config = dict(
    d_model=256,
    d_expert=128,
    d_shared_expert=256,
    moe_layers=[0, 1, 2, 3, 4, 5, 6, 7, 8, 9, 10, 11, 12],
    normalize_top_k=True,
    balance_loss=0.00255,
    init_std_router=0.0126,
    lr_router=0.00131,
    norm_eps=1e-06,
    optimizer='muon_variant',
    beta1=0.95,
    batch_tokens=65536,
)
Below are experts of layer 3 (counted from 0) of a mixture-of-experts language model. Rows are named up (a neuron's input weights, with its number), down (a neuron's output weights, with its number) and show model dimensions 0-255. Each number is 128 + 32 x the weight over its row's rms, rounded and kept within 0 to 255. Numbers have three digits each.
Before each expert's rows: a language model's description of what the expert responds to; "comes before" lists some tokens at least twice as common just after its tokens as in all text. This comes from a sample of Wikipedia text that the model never trained on. Tokens count by the router's weight.

# expert 21
What it handles: Noun endings and plurals completing a word, such as -ers, -s, -ation, -ings, and whole plurals like people, years, games, States.
comes before: ",", " of", " and", ".", " in", ".\n\n"
up3:150095097161115106132117152176150117064089122101109150231122149108164148090146142139110104179128178149122110108115116155142092133100153113160129074115070186102118152094112124131127137163194105147112156112118166177086143112145130123075077121142144095135122081150145100104109191161132165113130150133089123102152109153100119100165068141106119151144104097163145108111106144104147130134108123163116080092089132136098135176183138074185041162106106116069099099126135113154087124140111124156174085119178123135143143130178196138065193072116065094102086114168042107152138156106197133169084114169108147190143182143148127125160166084106115088171157149113093164125119175094212119136099096154114109172080174122103066126177145138139138135144080117145062174141116166135143127105166144
down3:121119109096124170165145148106141141100133062177096133116129070133114168133120189177108130150138143153158117085115075101114181096175130108155076134109132143119151122153175079118168100153158093085149094121164132119150126172200111139165152156152114197078099133095120135155180104074103069115160143081146108122129118094181112166095096101102098100087127175154121141115144114216146154104054127102108169162127114095066131045095100111142158074161164093151174149132120130120181156112123133184103167144153091117108123115108115108096138121133150122124064138108118184176062173099107065123169215157139117141146148130058106114128093119130142124143062146117133128111129150131175129109126104088166132080197081112160110108107097150152103150098166142171196146195127190105179092135126131

# expert 39
What it handles: Function words joining clauses in prose: and, was, is, as, that, which, often after this or a comma, as in this was demolished.
comes before: " a", " the", " was", " an", " been", " also"
up2:145177132149119141150146074146153113124071115130135070125101144125128115140131117131177135084144077106119063068134099103153119150143107095126150122070116098168148089027149058175196129153166108160117103156104154088132159161070134127084132155142165136109090139049079068187107103086104132191103099128111107113153126156127150138148075120091078110126065147147121099141082094102120122136104142173158108123179167100181143157094071091124130122187074152163150150126098151077064080126067129140132087088121126113149109115188101109094175169130101150156138112135206147086088175129134092132100123133131108129119126083163125111079197190108119130159125088109121150170136115140119093151134176124159159111103148134119128198173143134132114139134073076117106082086073080121153162079159128
down2:104113116133093117120135117150149151108198170153064131101130102113117150128188170177138132148149051139090127138138144147158168123126187152103110145077063107130145153161163120117127136091126085169106169075151105136131104173128106112101121152179125105124136093135127125133134122084138074100153212206162108142189133127184090112138162141160127131170160079105113189162194177132126150167133113037049135147126163173132135125146121134159147109140104138148101163120106111136135073136143134148144148119139109090136137110154073194232126095124148146117054116163108129171192149125176125158136142165179118116139145140154099095134158121162165106133163106102140061143057113151165118120032155128072149159199100143147134137176131122135110187145181098105155108178146121107170120126122186

# expert 45
What it handles: Month names in dates and time phrases, such as 22 June 2023, in November, January–June, plus some numbers and units.
comes before: " ", " |", " was", ";", " –", "–"
up3:120153149174103178157133076096160116085137130073065073122138148134155155084074104107145138112121143085110130141153166062107109223160137099086154055066126194135136134100092108125139111096116083135122144166149124132142114039131137121163165129147132191114101099078149142151136170150119102084074102031170155134111153136120140188129161134115181107142154148086126085103162096097119182132149145114158151135085144073128129131113169078126182114094131164109141149135157100118119168125084135150174117150168145209130133168174099137150105137169122136130135136101147118093169121075177133126102076142120128074100175140182151151130136098093094117085146152109164131170094104177127131166126135159157199156109097139058125116110119133140127114179114150161164147191151135097092091217082095
down3:139125158126097144209170119093066156104100143109140149132078112127136160114109133149114141153139192197130137113079175137147110091089089125155088192110131062121129087101158128097155084125128162101092156119176200150081197086148137126095061101072114144141157144120106115096141124150191133136138137140162181187125125137146091063172124125127151135111120139113098124126140094121148118128103099144133118115101155136140102140109065131116114224140081125130164127121103180095114156198134128104088156139116104084118121178078117078119077168101052117076160168122151088128047105141133132113158142096135187136117144162165167099145167145122138172113143128115130144154147143103134136122084129118151111085090125182132112107186088057051196092194135178142150153113140080133168140116044121

# expert 44
What it handles: Pipe-plus-newline tokens that close table rows, plus markdown table dividers and other line-final tokens in tables and lists.
comes before: "|", "-", "|---|---|---|\n", "|---|---|---|---|---|\n", "|---|---|---|---|---|---|\n", "|---|---|---|---|\n"
up3:119165141146125126121094123182145112099144092156178193132195119086145100136146094139123095118142078069142130111119115093101167123132132159190124138139100104136072111177116117131152046100127124142088166043099098123166142135168128117106085086067130095151140099134117132104101122121136219085173093097140155120085158097099139136138089113147087099129121105095143116178203103138118127143190121142191071093159146099196150186144095019141155156131125142118114161126136163094107136098152075111143144154123134096161120149141158122172116125095137137151147131132210060095163144117110153077118087220159201172162130176136110154128136121100106114156096148145089109084124156133136113143091106140151103165092184070100188161125116141085174076174078142113119107110145122125140146159111167
down3:120171088093182192155170137134185133128146137114117101089111212152132181195117195083115118166156095091065182113120057094178094116146159140151172126136125091169117137127142070106117132078155116061152139187136108155137166142129091098174196189168076105131116138166061116193098155130110094078139116123125166125152129120161135161138117140115124161157149155106168124164123159086101101100156067155109161141134126180176139138126123170076091164109122124096109154173125150142155106144101151158116110174130102124182151135081140137113206131097159153095109104080143126145092100112110088137178164113180157084085103158111159141159155207174137130156190106153159141087116089126142090109097095067122107151161158117129113107157129092146083210146158123103129119138179118154131116090134097

# expert 41
What it handles: Capitalized words inside names of places, events and works, such as Park, Museum, Street, Art, Top, Port, plus month names after on.
comes before: " ", " of", "\"", " (", " States", "'s"
up5:099113163158125079132144177126096097093137114122140175132141138124144100102097144148114071096091109118112162173116119150160198143132160100191200126111191156109195158134136130085154136089123106156128125110119214085213116112099151148118112189171147166150069131105101151158142145159107087158156105065113099148095132126148071126137103115130128127099183089136139067119082101154161181078125087118153082109107127103088100090161125105143181130178113130161150144076161097137155169117076117152171116132071111127141155124105123144148140124130176183116142090153114127028085129147165091140130131129056145118047115139157113071135160142100172099065116148147128109154085121112079142171089107179159133215144142123092120204130126110103077157127131115115085180167128131100138106146084100
down5:080139107210114136097152127115144135189068131072097101133110131134174114112117076179111151076137135116112061106151121116147129138086141169121128164153184092082105121172145117143098132137140201155136163126067194141092105150162112109152172093163166147110164146095117166101142142126120135125129108078109193106121153123131065166163140147153116147139104152111124100135175156180139093169140192101089088137081147081077077128171029110141093085143151151116079143135105184070098170151096140155106127083119127120145174126091123148095130175132149178091106134151084136183165162123158121126158157161165128156163105177103130157190096046128131156204185161151121135169127113116090172094093135107159109130099120171125128169116171154149110155134145169067045130137096094108133136099154124

# expert 6
What it handles: Commas in running prose, especially after dates and years ("On March 6, 1984,"), also in place names and thousands.
comes before: " and", " the", " he", " but", " which", "00"
up8:114101188128130152098092157108170157099124151128106157133116094071150151048119123137122095106166151100170181132157137155113164121169134166113126138155076135101143108167107110141110096216116137166129116108142113132126182120186182082158108152128131133109166116129130191083111115108091215105149139084089072155164139128147144097212173121121149059095125104139149131167131107128095179171150113158159139110138141150080085174107186059142064130167124143133131082112143115175166061132127117101149140066094119108181110128174121141156099074090115172134137086160176101120101144135153155104125088064131108122129153098172106129175086104133103090106101153119104126130137152156135128186177095136140199138146187096097113177136034115164080152113159158142120103111059121097150132163191144
down8:134121109137128172131113114120136098161122097199091171160148170168082104175140129118095177166125162133119096153206139129134068163050179089125158205120106116138056142164114106130126102107165145121177125119137061135085115087114090110087100090128070140106110132102167169138108113120122112194086145142092146084158077076163122169127098131184086130137060131112115155118116099156198117126159172125157161160111142103149156140096134151175163097122129137075099100172149119058126134085164178084086127172137119115161131152060084174112128146116123123135166142144153149210123131146216143112126135144157145098128153118126123152165204116127143102125209174160120105128136136089112120158174084066181185096105126088099064088143167150113114135143121122121114162129147145147083110135077115

# expert 28
What it handles: Last pieces of names and words, often vowel endings like elo, iki, ia, ian, ina, as in Angelo, Thessaloniki, Mezzarota.
comes before: ",", " (", "\n", "'s", "\"", " =\n\n"
up8:113110133097088139129144162127110142112136095138115147092129158130119090137193131148196144117116135134159141113093112131171123161120156132153161152168160121159136148090155080164113127136210130133096159129165175091157078158148189155114106128155093116135106126205104167116201123122096107125131133145105132138169141153096170097141161095154168118084107134061118164101175181133180095137141140148154099093138232173088116174166160119103172113118088171128113155139130141168094093112125106090157103102132145154145085153066185129129152148138104139096118110167182176109106132154086191113112047070133139098111124101080164100135129156153163224164041109090188138169065077148160105155180091091141131159088092091091089121111105151144122142189136187132134095110129126118098122189103114
down8:147142111096161068139123132102118124129141098138121143195139111119149083140079116177141113196119132186151117119094110110179110171087106083104136133131094156074105107113178141128125119095087103123145121139129085144143181122155123093122135116112130129140199215139135073169139132117187101140169146145117099140101164194117086095191132114143112047096159055208162054131169134135128126139056182109129104127150107063121174075135120099168132131168163161087110136090118103095124137152127134102105096125154091131100105135094098113112106074107123097135161049087130160161158154141161123153164108105071081116156148137101120149143110130113171129110139120154117120024145170135118182067170147103101140108059127140130124095115130187152135112061152115070122076144162101210146117103116171